config.yaml
num_hidden_layers: 12
hidden_size: 192
n_experts: 80
experts_per_token: 4
d_expert: 96
d_shared_expert: 0
hidden_act: "swiglu"
moe_layers: [0, 1, 2, 3, 4, 5, 6, 7, 8, 9, 10, 11]
router_score: "softmax"
normalize_top_k: false
routed_scale: 4.47
balance_loss: 0.000646
balance_bias: true
n_groups: 4
groups_per_token: 1
init_std_router: 0.0114
lr_router: 0.00112
num_attention_heads: 6
num_key_value_heads: 2
head_dim: 32
vocab_size: 16384
norm: "layernorm"
norm_place: "pre"
norm_eps: 1e-05
positions: "rope"
rope_theta: 2020.0
rope_fraction: 1.0
qk_norm: true
attn_scale: 0.177
tie_word_embeddings: false
parallel_block: false
init: "uniform"
init_std_qkv: 0.0371
init_std_o: 0.0
init_std_up: 0.0371
init_std_down: 0.0
optimizer: "adamw"
learning_rate: 0.00214
lr_mult_qkv: 0.5
beta1: 0.9
beta2: 0.95
lr_head: 0.0102
warmup_steps: 350
schedule: "wsd"
decay_fraction: 0.387
decay_shape: "linear"
final_lr_fraction: 0.05
batch_tokens: [131072, 262144, 393216]
max_seq_len: 512
doc_mask: true
train_tokens: 801400000
max_steps: 3355
dataset: "wikipedia_en"
Below are experts of layer 5 (counted from 0) of a mixture-of-experts language model. Rows are named router (the router's row for the expert) and show model dimensions 0-95. Each number is 128 + 32 x the weight over its row's rms, rounded and kept within 0 to 255.
After each expert's rows: a language model's description of what the expert responds to. This comes from a sample of Wikipedia text that the model never trained on.

# expert 20
router [110 118 109 106 116 140  90 139 158 101 179  85 134  96 117 142 172 153 119 173 147 148 122 170  93 175  91 105 144 118 130 142 140 122 155 125 129 211 163 135 147  77 149 156 160  92  81 109 107 159 132 158 103 122 141 160  79 109 100 149  99 106  64 125 115 138  91  66  95  47 156 159 108 162 146  95 135 170 112 151 100 154 191 166 113  95 157 111 138 103 129 116 126 127  28 143]
First word of a capitalized name or title after the or of, such as General Hospital, Operation Slipper, Red Wings, and adjectives like public, royal, human.

# expert 61
router [164 112  96 162 175  72 128 146 118 175 153 118 135 106 169 173 138 143 125 137 159  79 151 142 138 161 150  98 200 140 173 123 145  63 146 140 149 113 154  51 104  97 128 124  53 165 105 108 138 137  80  90 137  83  88  95 155 169 143 141 159  87 190 175  89 114 102 126 102  96  92 113 213 112 130 124 160 164 131 124 148 136 135 127 131 141 124 125 126  57 138 171 140 159 143 123]
Pipes separating previous and next releases in singles or album chronologies, plus articles and pipes in music article infoboxes and track lists.

# expert 30
router [185 150 105 112 112  98 110 174 129 138 108 127 107 156  86 122 187 152 116 125  90  89 109 153  96 164 170 123 112  61 135 122 118  98  47 110 132 163  68 173 145 124  95 140 140  79 120  45 184 147 129 186 135  48 153  93 184 149 133  52  96 105 117 108 162 111 129 117  91 198 151  41 129 142 109 134 172 172 170 141 122 119 171 116 119 127 131 157  75 157 135 113 122 152 135  53]
Capitalized first pieces of Nordic, Finnish, German or Slavic names and places, like Tu-usula, Ti-ihonen, Hels-, Mold-.

# expert 58
router [117 127 109 156 156  95  81 120 157 127 122  62 159 126 114 160 132 120 105 125  71 166  98 137 178 182  90 171 126 139 154 139 114  93 140 108 146 207 162 107 111  93 147 135  96 196 125  66 108 182 104 125 118 123 142 127 131 192 183 128 102 136 140 167 145 175 126 197 125 201 142  67 117 162  82 105  89 187 138 119 179 140 111  88  93 132  75 135 134 138 130 101 153  80 168 138]
Dashes, in, to, until and age inside birth–death date spans and born lines of biographies, like (1927 – 2018), (age 59).

# expert 16
router [117 187 141 150 130 166 107 103 126 146 143 113 139  96 158 123 164 118 138 177  82 149  96 144 127 149 144 175 180 140 114  85 164 122 152 102 126 105 202  88 193 116 169 185  91  86 140  76 125  96 168 119 108 181  81 165 107 166 162 138  88 126  88 151 137  97 113 142 123 159 149 127 165 125 139 115 107 150  92 127  96 141 140  76 174  70 153 166 106 140  92 109 171 116  86 124]
Sentence-ending periods, closing quotes with punctuation, and contractions after I' in quoted speech, like ." and I'm, plus ' of' and ' and'.

# expert 7
router [108 116  87 171 112  91 103 199 148 139  97 119 165 181  69 113 113 127  99  52  76 205 134 116 146 117 193 100 132  79 102 112  84 137 151 144 129  94 158 123 118 131 129 154  88  72 132 168 129 121  57 128 184 163 149 187 149 154 124 114 169 154 103 195 116 153 126 103 120 169 171 193 104 117 149 151 173  79  95 137 153 126 122  96 116  99 142  73 135 140 146 128 128 125 101 148]
Word pieces inside French, Spanish and Portuguese names and words, such as Enc-our-age, Agnès V-ard-a, Clá-ud-ia, du, Sant-ander.

# expert 48
router [193 110 149 141 208  90 132 106 119 119 114 128 106 119 157  77 153 160 161 127 122  83 149  98 216 162  66 125  95 160 142 112 169 142 170 132  89 176  84 110 114 121  92 113 128  97 206 128 180  59 157 148 122 100 128  97 122 105 130 119 137 140 183 164 177 128 136 172 158 168 144 115 126  94 178 196  77  89 109 117 139 139  61 152 128 159 115 170 148 150 133  94 132  89 160 132]
Numbers and labels in place infoboxes for population, area, elevation and coordinates, like Population (2010), sq mi, census.

# expert 2
router [162 113 186  97 120 111  81 132 162 136 150 135 186 201 151 195 112 112 161 133 142 108 126 136  68 181 131 109 187 162 133 115  95 149 133 147 149  78 135 183  75 140 132 125  91 134 144 186 141 116 111 175 204 168  87  83  83 182 154 109  96 107 134 158  96 129 131 115 102  38 178 182 154 136 143 108 194 107  90 108  90 180 126 107 143  94  87  74 138 101 107  90 152 112 129  89]
Word pieces inside names and words, especially in film and music award tables and filmographies, such as End-o, Ens-emble, Sem-in-ar.

# expert 43
router [ 63 116 202 153 133 105 101  90 177 112 152 130 181 197 160 185 105 127 159 158 116 151  90 109 165  87 166 151 173 162 159 126 140 117 114 190 102  91 106  95 135 133 177 124 106 168 168 112  96 112 177  80  93  59 125  82 154 209 132 184 180 113 136 115 117 102 119 132 150 157  81  73 151 135 141 116 167 158 131 119 117 116 151 119 161 128 129 184  75 144 138 159 185 143 116 130]
The piece -age in Peerage, Baronetage and Teenage, and country names like Scotland, France, Wales in British history and genealogy.

# expert 12
router [190 133 108 105 109 112 155 125 114 151 144  96 139 125 125 156 121 143 110 153 122 142 173 186 126  95 123  85  99 196 123 162 129  99 133 157 184 130 124 100 125 141 161 183 130 175 113 146 104 143  87 106 145 148 115 133 110  59 122 161  67 131 129 129 133 129  91  84 142  79 172 173 160  74 110 123  40 123 133 134 118  95 125 125 120  86 195 136 143  85 142  91 182 189 140 144]
Past participles after was, were, be or to, mostly in passive constructions, like launched, distributed, unveiled, seen, developed.

# expert 35
router [ 79 126 171 108 105 114 180 159 121 101 150 155  99 145 160 106 167 129 124 131 160 105 163 141  90 167 133 105 176  96  99  82 138 137 117 171 152 175  78 171 116 129  88 105 103 101 141 133 141 148 166  99 113  98 105  71 137 154 135 155 165 113 141  83  73 181 137 127 122  93 124 172 127  91 128 112 162 141 151 119 109 112  99 146  96 193 138 176  83 134  84 133 149 125 205  56]
Table separator rows, pipes, numbers and headers in league standings and results tables, such as Pts, GF, Qualification, plus elected in captions.

# expert 34
router [155 154  85  94 183 136  97 175 175 136 175 134 135 159  75 127  70 111  99 117  97 175  39 148 100 150 125 139 101  56  80 158 153 138 144 157 129 191 151 167  88 155 133 127 187 107 175 123 119 132 159 218  97 140 102 169 139 192 149 173  93 108 105  89 141 141 108 126 125 149 144 124  90 187 102 144 140 154 105 123 107 188 111 186 151 162 145  95 108  97 137 113 118 143 136 118]
Capitalized words in American place and institution names after the, of or in, like Washington D.C., New York, United States, Federal.

# expert 29
router [143 145 117  43 145 122 106 104 141 102 124 161 134 157 135 118 183 132 100 127 129 144  99 111 162 136 105 150 145  71 102 142  93 120 105 137 126 144 102 205 155 128 107 142 138  50 123  78 206 128 183 175 133  80 192  70 162 165 135 132 127 141 126 161 153 103 126  94  66 187 147  68 108  80 114 139 136 150 130 124  95 152 145  70 104 117 101 168  99 197 133 117 126 143 130  85]
First words of place, state and historical names after the, of or a pipe, such as United, Old Norse, Papacy, Black Forest.

# expert 40
router [121 152 156  84  86 134 116  72 151  98 147  94 156 193 172 162 147 181 164 152 162 131 133  58 117 152 155 150  64 181 169 134  74 103 147 144  82 126 139 165 133 145 166 166 104 127 150 105  78 203 176 102 111 123 133 118 165 199 142 112  79 119 152  90 167  96 137 120 141 140 136 144 121 145 102 130 134 120 105 142 118 138 169 110 117  54 109 152 113 169 150  83 171 154 123  71]
Final pieces or whole names of countries, regions and historical states before a comma or and, like Spole-to, Patriarch-ate, America, Iraq.

# expert 51
router [ 88 119 125 161 213 102 124  71 148  99 133  98 171 121 139 182 139 123 133 136 178  98  89 131 201 202 116 132 104 151 142 112 114 136 149 167  89 142 128 115  65 168 110  68  96 172 170 126 149 107 122 128  93  74 134 164  52 109 155 136 157 131 145 167 144 175 154 168 123 162 134 116 112 159 114 137 130 114 170  98 135 145 118  82 154 135  50 179 129 175 148 137 154  82 164 141]
Function words and nouns in articles on buildings, sites and geography, such as listed buildings, brick, terminus, located in, textile mill.

# expert 59
router [ 96 159  65 200 134 172 146  93 145 125 158  82  87 168 193 106 136 190 171 178 136 147 123 104 109 152 119 119 124 206  98 189 175 106 142 112 139 171 182  87 133 136 193 121 127 162  98 137 142  77 179 140  85 121 150 135  99 127 115 159  89 124 134 127  98 117 120  73 113 135 105 151 157  90 127 131  89 119 156 144  72 147 117 131 116  60 149 137 156 127 174  85  88  76 121 100]
Dates, countries and actor nouns in news-style accounts of protests, wars, disasters and matches, such as protesters, jihadists, July, Iraq.

# expert 46
router [118 121 128 123 149 111  48  96 142  71 152  90 160 137 107 167 127 137 158 132 167 134 129 147 179 180  94 178 103 120 137  71  96 119  87 113 169 142 144 119  77 137 152 172 106 130 133  66  77 156 119  81 115  91 159 137 115 123 170 104  79 150 114 136 157 159 129 118 151 112 104 123 136 143 127 142  66 117 133 174 178  76 115 103  97 114 150  57  87 106 121 156 189 115 165 203]
Field names and media nouns in infobox and header lists before a colon, like Area served, Occupations, Theatrical release, video, Studio.

# expert 31
router [120  88 162 160 109  85 146 101 146  83 156 117 152 125 163 140 121 143 125 168 188  68 115 107 110 199 105 122 150 157 103 117 122 142 161 139 114 131 125 148 107 154 120  74 137 113 150 144  63 144 119 143 125 136 120 132  82 196 160 169 146 130 179 156  97 146 114 139 155  52  79 157 141  66 127 132 131 169 141 172  94 134  85 130 188 167 156 194 124 112  86 124 129  74 183  93]
Table separator rows, pipes and column headings in sports and election tables, such as Partner, Pld, GF, and "(key)" lines.

# expert 17
router [175 149 119 127 143 113 144 189 134 142 123 151 126  66  77  69 143 118 145 126  99 107 154 171 180 167 145 159 114  75 138 113 137  99 108  93 125 119 120  79 115 143 101 110 186 127  97 129 118 210 157 152 126 162 123 167 134  90 122 125 155 127  90 140 160 167 127 188 107 206  85 132 180 157  47 125 130  82 178 153 177 130 113 193 137 174 152  89 159  89 115 148 159 133 143 121]
Spaces, pipes, line breaks and name fragments in bulleted lists of careers, education and personnel, such as Coaching career, B.Sc, Ken Bethea.

# expert 63
router [166 169 146 157 139 141 113  89 131 109 100 116  98 143 136 130 110 176  98 133 191 123 130  99 167 165  88  88 150 128 137 128  72 130  83 167 166 163 113  90 172  83 115  85 128 140  90 104 151 112 131  70 141 131 125  87 137 153 123 129 152  76 145 172 109 113 136 171 164  89 128 100 158 167  91 104 119 124  69 143 188 143 103 101  76 155  91 157 166  95 100 124 122 151 190 153]
Infobox values, coordinate marks and results-table pipes for athletes, species and places, such as footballer, medal, Actinopterygii, Pradesh.

# expert 24
router [128 111 147 131 116 167 158 163 110 145 134 175 133  86 119 115 155 177  90 147  31 119 109 173 145 137 149 165  64 117 127 121 152 145 147  96 120 121  95 148 148 108  76 186 130 118 104 139 100  88 120 201 117 121 146 149 178 120 131  93 110 125 125  88 142 108 124  74 117 102 178 119  85 121 134 131  83 118 134 107 155 147 108 180 126 102 136 119 145  32 130 123  88  71  84 152]
Short consonant pieces inside longer words, like im-b-ued, em-pl-acements, ant-icip-ated, and LaTeX math commands such as frac, mathrm, backslash.

# expert 4
router [161 135 181 196 129 123 126 167 164 142 134 162  89 130 131  63 153 103 138 137 108 118 107 111 123 141 151 143 115 119 117 108 118 142  99  73 125  74 196 107 118  90  96 133 149  85 179 191 133  95 100 100 143 180 198 129 119  92 159 160 131 135 122 138 172 107 101  86 169 223 134 134 111  83 152 125 142 108 121 134 137 154 106  75 112 111 134  80 167 181 142 137 125  87 153 113]
Second piece of a capitalized word right after a one-letter start, in titles and names, like F-ly, S-now, N-ear, F-ew.

# expert 25
router [ 83 163  93 128 104 179  81 178  97 135 150 150 115  96  98 137 128 126  96 132 128 171  83 140  72 112 196 162 145 109  91 123 142 117 112 129  99 138  91 168 144 185  32 111 147  98 153 112 146 101 168 198 170  55 152 137 109 215 151 150 108  97 111  86 141 163 127  84 111  63 157 152 143 131 137 126 137  84 123 125  98 148 130 163  98 154 175  94 125  85 103 139 135  86 168 109]
Words in law, courts and elections, such as Supreme Court, ballot, delegate, defect, plus pieces of Somali names like Abd-i-weli.

# expert 37
router [116 144 161  92 131 120 176 177 131 103 123 173 116  82 170 127 138 186 115 155  65 102 136 137 130 122 119 158  81  85 102 126 165 105 176 139 145  84 110 143 180 121  79 150  68 107 135 134 153  85 122 168 103 161 161 157 142 137 101  98 150 149 120 114 126 140 115  99  96 135 128  72 129  89 154 113 110 156 127 133 165 171 121 185  98 139 133 183 116  55  95 183 109  85  81 168]
LaTeX math commands and symbols like \equiv, \frac, \mathrm, ^, plus word pieces in technical, phonetic or Buddhist terms.

# expert 39
router [144 131 148  96 123 110 100 186 166 189 161 163 144 148  91 129  91 130 109 132  96 131  89 140 129 135  87 137 116  41  72 125  99 111 148 157 150 124 135 116  89 166 126  35 179 147 179 169 140 139 164 195 145 143 131 142 137 186 112 106  98  92  78  99 114 205 140 126 124 117 129 142  97 156 117 179 156 137 131 120  90 139 133 233 100 193 166 122 119  85 103 128 138 131 148 110]
The and proper-name words in American institutions, colleges, sports and places, such as National, Catholic, Supreme, Ole Miss, and Coordinates colons.

# expert 21
router [178 160  73  92  88 131  49 116 164  97 197 123 133 155 113 150 128 119 157 168 134 151 165 111  87 166 124 148  92 158  76  84 121  98 140 164 171 133 128 158 142 104 161 153 157  72 166  98 123 148 133 180 145 121 141 123 111 109 148 162  82 115 122 127 198 151  95 128  88  54 147 148 139 136 137 162 143 126  85 155  79 147 186 168 112 119 135 134 113  77 117 126 180 144 152 129]
Adjectives and adjective suffixes in organisation and party names, such as Democratic, National, Consultative, Educational, People's.

# expert 8
router [167 171 134 100 132 125 158 127 173 133 117  93 183 126 146 178 151 135 138 154 153 132 173 152  95 109 100 111  91 202  99 163 155 100 126 169  82 169 115 114 144 128 154 161 142 140 106 181  97 196 141 147 143 162 115 148 112 130 161  96  78 166 132 103 174  90  85  85  66  86 181 153 172 131 177 150  84  92 161 166  88  92 158 135 186 108 154 111 152  98 100 137 141 128 156  72]
Closing punctuation and quote marks ending sentences or quotations in biographies and reviews, such as ." and ,", plus verbs like graduated, praised, resigned.

# expert 53
router [ 91 112 110 125 151  65  80  85 140  95 172 138 144 102 122 140 100 129 230 129 192 113 101 135 161 119  74 159 112 117  87 121 148 150  90 171  99 108 121  94  55 178 166 113 127 108 172 136 142 151 121 142 115  91 116 106 121 169 162 133 176 135 136 141 133 144 175 133 181 120  59 100 156 140 125  94 102  67 189 134 108  59 102  81 174 165 151 145 122 145 161 182 182 153 136 152]
Field labels and headings in infoboxes, census and election tables, such as Coordinates, Historical population, Popular vote, Turnout, See.

# expert 50
router [ 81 116 142 136  89 136 150 107 141 138 140 173 127  62  50 137 116  93 190 125 166 103 184 137 140 157 112 156 108 122  94 130 109 121 125 115 127 147 147  54 132 137 149 124 127 123 119 138  74 183 161  98 100  82 119  76 151  85 181 120 175 156  95  68 116 145 140 152 126 125  58 162 153 118 157 126 104 150 166 115 114 152 116  87 133 153 124  91 167 157 134 135  93  99 172  60]
Words opening sentences or sections, such as During, Meanwhile, Plot, Reception, plus commas, percent signs in vote tables, and pieces of web addresses.

# expert 52
router [153 118  83 109 208 103 160 164 117 151 145 142 115  96 157 112 113 144 171 151 182  86 136 134  94 112  77 110 118 132 148 157 169 124 138 154 121 184  62 138 104 175 153  77 138 148 189 126 180 107 124 162  88 108  64 115 130 152 126 130  88  96 153 135 108 155 159 148 175  98 110  92 158 157 135 120 100  70 103  92 157 110 169 164 196 193 151 162 152 181 152 134 149 131 161 114]
Words and numbers in census household statistics and percentage tables, like households were made up, no wife present, population, %.

# expert 23
router [142 126 126 113 166 179 125 173 109 134 132 169 143  97  97 156 124 178  95 129  71 113 129 154 124  81 132 185  73 108 116 150 127 128 164  79 131 109 103 156 142 147  65 186 134 112  98  85 137  94 121 198  94 114 160 132 164 144  97  97  99 132 104  88 158 125 139 104  76  81 140 135 111 106 123 156 111 105 153 142 167 138  46 188 154 126 145 156 137  61 128 142  73  52 107 122]
Opening consonant pieces of words, often after prefixes like sub, inter, super, such as sub-machine, det-ect, ind-ef-inite.

# expert 36
router [171 120  99 135 152 135 109 125 109 143 126 167 110 140  95  78 185 177  88 132 116 190  92 166 130 143 203 184  65  92 180 143 131 132  91 132 123 168  91 152 141 107 109 146 184  98 126  87 161 141 150 155 168  49 192  80 148 165 137  97  89 124 115  56 185 131 125 100 118 174 154  99 142 133 137 128 127 155 117 140 104 110 160 173 106 120  83 127 142 161 105  93  96 136 122  68]
Capitalized first pieces of Arabic, Turkic, South Asian and Malay names, like Kh-azar, Ha-que, Sar-awak, Bh-, Abd-.

# expert 13
router [130 162 132 135 117 121 109 138 150 150 125 137 142 103 108  98 129  88  83  88  80 117 163  76 136  94 202 186 116  73 106 136 154 103 135  82 100  83 173  98 139 106 119 109 193 104 133 156 141 151 100 113 150 160 131 160  99  98  94 142 178 130  89 194 120 175 126 175 122 201 149 123 145  98 102 130 146 102 142 134 190 143  91 135  93 124 139  86 136 121 155 189 130 113  83 120]
Middle pieces of surnames and foreign place names after a capital, especially Mc/Mac names like McN-am-ara, Mc-Gu-inness, McEl-w-ee.

# expert 55
router [129  93  82 163 160  64 122 112 135 131 172 165 143 136 169 184 150 160 119 197 132 163 113 150 154 167  95 169 149 123 135 169 182 122 103 160 157 144 119 142 169 147 125 127 157 169 165  64 168  88 108 127 109 139  98 165 118 109 129 130 109  61 131 145 141 132 113 130 155 132 150 106 150 105 130 111 131  89  97 180 138 101 177 153 114  98 141 110 124  94 128 120 176 120 156 160]
Demographic percentage tables (NH, Native American, Latinos) and infobox field labels like Label, Producer, Occupations, Type.

# expert 11
router [ 85 141  85  72  95 121 183 156 118 121 164 112 193 158 137 154  89  84 124  97 109 158 134 100  82 131 201 121 180 111  93 157 119 190 146 149 121  88 134 138 120 150 142 180  61 161 131 136 138 104 113 119 196 161  84 129 108 163 148 127 169 148 119 130 114 137 123 132 137 101 147 157 119 143 170  72 174  87  87  82 149 171 131  54 111  55  88  61 128 125 150 107 156 170 123 178]
Middle pieces of longer words split into fragments, often after Am, Ar, En, as in am-ass-ed, Disc-uss-ions, Cam-ou-flage.

# expert 47
router [ 99  94 127 185 214 112 113  89 159 122 144  38 159  79 100 170 105 113 156 156 175 138 116 141 226 171 111 133 144 179 112  97 151 110 125 120 128 170 191  88 120 149 134 107 126 158  93  70 150 164 155 152 101  92 164 119  72 127 147  70 128 131 159 152 157 124 124 161  87 118 104 122 148 149 121  91  92 142 210 125 201 108  47  77  93 124  97 120 122 117 165 138 140 125 172 196]
Colons, semicolons, slashes and commas in infobox fields and coordinates, such as the semicolon in 1930; 95 years ago.

# expert 56
router [ 67 144 106 173 124 119  41  94 139 137 148 105 107 157 123 131 139 149 196 150 193  97 136 110 138 170  77 181 169 161 118  97 159  91 123 188 110 119 163 100  83 193 168 161 105 160 144 111 151 101 119 100 125  86 134 111 131 187 109 153 184  82 137 164 100  99 158 150 157 123 100  69 191 138  88 114 146  57 146 159  77  99 160 108 164 140 106 168 157 136 146 112 179 172  73 127]
Pipes, numbers and first words of cells in wiki tables such as election results, chart positions, squad lists and track listings.

# expert 15
router [129 133 145 136 127 107 108  87 131 172 118 108 135 116 202 136 146 150 108 135  90 148 185 138  79 153  91  84 141 173 148 170 172 115 144 131  98  72 138  97 132  59 184 106 100 161 114 156  79 168 147 139 104 167 115 169  85 147 115 136 123  97 129 136  98 141 131 146 109 115 134 154 167 132 144 170 144 127 151 133  75 103 189 130 157  79 132  96 103 148 136 141  90  79  55 139]
Reporting verbs, closing quote punctuation and table pipes in music and film reception text, such as said, concluded, praised, and ".

# expert 10
router [123 103 116 159 113  79  76 142 108 140 125 128 145 161 108 161  70 127 127  83  97 144 165 125 124  95 134  89 172 157 155 152  89 100 183 185 104  91 101 109 119 119 112 142  77  91 121 179  93 147  93 108 160 156 118 166 174 162  98 111 157 184  83 172  43 159 142 143  92  95 144 117 138 136 112 127 216 126  98 141  99 109 150 104 124 138 169  98 116 144 158 103 131 176  42 136]
Middle pieces of foreign, mostly Romance and Portuguese, personal and place names in tables and lists, like Atl-ét-ica, Cast-rone-ves, Pucc-ini.

# expert 6
router [166 159 122 166 102 138 155 140 157 138 126 142  88 108  92  54 134  60  95 119 152  81 156 109 143 125 176 174  90  88  90 130 158 136 115  65  89 129 215 104 115  88 125  93 191 100 127 173 120 152 159  89 127 170 158 173  60  54 113 156 144 119 120 127 179 128 122 138 142 211  83 144 141 150  76 112 147 126 117 139 187 157 127 120  94 122 103  89 151 172 145 112 104  93 127 106]
Word pieces inside names and words, often right after an initial capital letter such as H or W, like Hw-y, H-idalgo, H-ood, w-artime.

# expert 38
router [144  96  97 139 115 124 163 108 149  81 127 149 126 108  89 146 149 169  89 141 124  81 119 180 169  79  81 160 115 137 115 106 116  86 170  69 109 168 106  83 159 107  58 157 110 113 145  46 153 100 127 164 111  79 139 101 175 117  96  97 106 143 129 130  95  72 122 170 117 133 147 128 107 135 153 119 115 137 126 123 181 120 126 106 122 129 151 200 109 133 131 112  71 112 104 160]
Word pieces and terms in taxonomy, chemistry, astronomy and medical lists, such as Order: L-itt-orinimorpha, Rot-ational velocity, DTXSID, LaTeX braces.

# expert 1
router [127 160 103 149  80 157 157 158 145 132 164 147 144 117 123  85 140  74 104 134 119 150 158 131  89 148 176 164 187  72 115 109 164 118 155  56 116  74 184 104 171  70 170 131  78  86 126 131 128 111 131  95 122 194  73 198  47 122 123 154 176 133 133 131 147 121 120 128 128 145 139 180 137 109 131 130 173  87 102  97 150 135 171  98 132  83 116 132 124 156 161 105 183 118 116 169]
Word pieces and contractions inside quoted speech or song titles, such as You’re, we've, "means", often completing a split word.

# expert 60
router [155 135 153 130 113 111 109 137 182  84 120 162 104 186  85 113  87 133 124 126 199 105  94 128  98 100 143 113 170 110 129 109  47 209 108 130 146  91 170 151  95 182 121  65 178 110  93 198  85 100 116 135 126 160 149 147 188 152 101 121 143 111 160 117  76 105 132 172 175 138 143 108 159 158  77 122 103 115  94 138 155 116  95 189 189 133 134 113 123 101 175 116 111  96 172 108]
Nouns for teams, leagues, schools and military units, such as Major League, High school, Regiment, Battalion, team.

# expert 22
router [104 112 166 144 134 123 174 153 149 162 153 171 119 140  89 145 131 174 123 164  72  66  92 185 156 129 128 133 102 111 157 112 120 111 128  95  98 161 115  79 143 119  34 130 149 112 133  94  79  74 125 185 132  60 126 103 162 145 141 121 132 121 115 169  87 126 133 151 109 159 108 169 107 103 121 141 141 141 152 142 183 116  83 109 120 124 102 163 147 119 120 119  89 125 118 147]
Pieces of chemical identifiers, formulas, race-result rows and asteroid designations in semicolon or table lists, like InChI, CH, /s, TA.

# expert 9
router [115 135 124 117  73 119 118 109 131 135 115 170 144 135 121  93 126  84 120 121 122 125 101  86  78 103 153 135 198  45 129 147 167 157 162  76  92  55 159 113 103  61 138 143  73 102 135 152 172 107  60 128 142 206 114 158  62 129 140 124 172 105 147 143 102 130 114 185 114 119 120 134 132 126 164 129 201 132 107  97 158 147 167  75 127  65  95  53 129 133 147 130 143 150  90 149]
Word pieces inside proper names and titles in music, film and TV lists, such as Hy-ena, Ple-ase, Telenovela.

# expert 18
router [122 129  81  71 111 146 120 122 128 106 102 117 170 177 136 180  83 118  69 118 100 146 139  80 129 127 203 160  83 124 120 157 161  90 155 154 145 118 116 172 155 160 119 143 119 116 123 110  88 139  99 121 148 141  52 175 109 152  72 125 124 151 111 178  92 187 115 117 136 146 127  93 133 139 141 101 163 118 123 113 160 130  99 109 102 155 147 130 110 130 146 188  91 148  50 135]
Word-final pieces of surnames and place names, especially after Mac, Mc or ac, like Mac-Kenzie, Mac-omb, Anac-ostia, Ant-rim.

# expert 26
router [100 128 170  71 100 130 129 179 142 140 138 144  89 177  88 144 135 140  98 124 115 101 126 123  85 149 144  78 152  47  70 155  72 112 146 147 119 228 145 101 148 154 136  94 171 155  88 174  99 125  92 173 125 123  62 141 164 143  90 141 114  66  69 161  69 146 108  95 127 109 128 133 157  96 137 138 177 172 156 166  78 121 112 155 151 162 120 152 124 130 150 127 116 131  80 112]
Team names, opponents and athlete first names in sports and motor racing results tables and career text, such as Detroit Red Wings, against, vs, Chevrolet.

# expert 49
router [123 108 150 142  77 122  81 115 149  86 192 126 156 155 150 171 156 157 168 158 132 136 141  84 148 110 135 173 119 111 200 173  89 128  95 124  98  75  83 132 147 157 188 154 109 111 149 141  79 218 180  98 152  73 139  77 152 147 133 196 106 123 108 103 156  75 136 113 197 140 107 117 110 107 172 111 103 103 112 154 143 123 122 162 108  97 170  88 125 139 155 132 176 123 125 119]
Final pieces of region and country names, especially -ia as in Persia, Silesia, Austrasia, plus Africa, America, India and taxon endings.

# expert 27
router [122 110  91  88 127 172 110 143 149 130 147 184  90 109 141 117 180 157 134 164 114 152 100  98 147 151 105  88 154 138  83 113 138 127 131 103 136 194 152 144 183  98 121 210 147  92 164  62 154  88 143 171 109 114 174 118 186 124 142 170 109 148 131  90 123  72 125  79  70 125 106 152 112 106 134 120 140  89 141 149  53 132 146 133 133 136  86  99 140 164 120  90 119  94  94 122]
Adjectives before nouns in war, military and geographic contexts, such as United, British, Minor, tropical, ethnic, paramilitary.

# expert 44
router [ 95  60 179 104 124  59 120  79 111 114 149  67 188  99 113 165 121 169 164 160 155 140 136 144 159  56  86 154 117 184 128  72 123 129 123 133 134 146 159  74  81  60 125  98 114 140  98 103 105 179 115 133 125 138 135 126  79 113 156 137 162 136 122 128 119 161 121  88 187  58 116 141 128 137 121  86  54 155 162 147 173  92 146 114 140 100 169  67 155 137 150 130 148 123 137 136]
Field labels and nouns in film, album, book and TV infoboxes and track listings, such as Original release, Publisher, Produced by, Studios.

# expert 54
router [160 133 115 128 221 130 132 101 153 103 111  64 132 130 101 151 123  96  80  93 120 143 119 189 100 131 135 122 144 152 182 101  98 132 134 142  64 215 173 117  58 119  45 112 171 115 184 117 107 129 141 185 117 113 147 106 120 102 174 116 111 155 134 120 156 173 140 110 149 108 112  91 123 122 103 143  96 104 127 132 145 135 174 146 193  93 120 106 178 192 169 154 136  84 147 155]
Digit pieces inside large numbers, vote counts, ISBNs and dates, mostly in tables, like 7,307, 978-1, 2025.

# expert 19
router [157 186  94 125  86 126 119 146 106 145 116  86 147 122 119 164 124 147 143 101 116 186 183 169  70 122 132 119 108 155 100 178  89 105 139 183 159  84 104 146 104 173 136 149 142 185  83 143 101 173 104  91 189 114 118 171 135  61 139 181  87 162 151 115 141 124 110  98 114  90 106 148 142  91 107 120  58 131 125 125  83 111 111 143 116 138 190 110 105  86 151 105 156 211 126 131]
Verb endings and past-tense verbs in biographies after he/was, such as appointed, signed, studied, clerk-ed, emb-arked, repr-ising.

# expert 0
router [147 157 112 104  83  66 108 105  64 151 117  66 173  96 179 174 113 146 109 122 104 176 201 175  79  44 119  97 135 179 111 168 128 100 148 155 165  92 120 118 143 118 123 174 119 151 128 116 136 162 122  84 129 145 100 164  90  63 157 178  99 145 139 101 123 135 102  96 101  69 152 118 146  86 108 124  81 124 118 131  93 117  94 121 111 110 229 120 129 107 132 116 142 175 108 162]
Past-tense verbs and participles about people's careers and works, often after was or he, like directed, wrote, labelled, voiced.

# expert 45
router [130 106 123 132 125 153 121 109 136 135 124 141 145  73 121 169 103 112 219 154 170 111 172 120 154 112 101 159 106 162 123 107 117 108  97 168 120 140 121  44 118 103 192 150 107 111 134 148  88 209 108  97 116  81 100  60  99 100 192 165 137 152 143 104 113 153 138 139 146 106  70 172 132 101 158 106  66 110 191 103  98 102  97 126 152 135 181 129 140 139 123 163 116  99 144  56]
Words opening sentences or sections in film and album articles, such as Production, Review, See, Reception, Plot, Nominated.

# expert 42
router [ 98 160 136 171 159 114 102  65 121 135  63 127 143 144  99 118 137 104 129  99 108 137 114  64 166 159 140 121  80 188 135 155 152  96 132 197 104 200 140 125 118 187 152  89 142 223 137 143 165 121 122 130 123  64 189 132  60 104 157 123  95 151 128 185 137 140 108 173 103 183 139 139 130 100 113 155 151 142 140  98  91 150 139 127 144  97 173 194 163 179 146 146 123 152 153 138]
Prepositions and time or sequence words opening clauses, such as During, Until, Following, in, and route descriptions like before turning, extended.

# expert 57
router [105 139  70 179 176 144 106 110 155 138  98  42 133  87 132 135 117 137 106 102 164 143 107 134 172 195  82 126 131 172 153 143 122  96 133 118 130 170 156 124 118 175 130  92 128 186 131 115 153 154 120 133 119 169 155 120 171 191 139 145 153 176 142 134 153 117 135 140  97 169 118  50 156 171 145 114  67 158 139 113 146 137 130  52  95 158  81 145 154 191 195 145 131 139  98 183]
Commas and prepositions in birth, death and family statements of biographies and shipwrecks, such as born to, whilst, wife, husband.

# expert 32
router [126  81 205 126 117 135 138 165 142 108  82 178 143  96 141  91 116 158 139 140  68  80 161 158  88 118 113 171 125 176 110 109 148 133 148 114 149 104  94 164 109  96  95 127 183 125 126 134 118  96 117 100 105 146 191  64 151 104 116 101 118 155 143 106 133 145 139  87  99 109 158 134  86  96 145 155 133 172 104 101 108 138  85 170  89 171 154 183 121  64  97 161 115  64 117 111]
Word pieces inside words, often right after a p, such as p-imp, p-in-pointed, spat-ial, plus score dashes and row breaks in tables.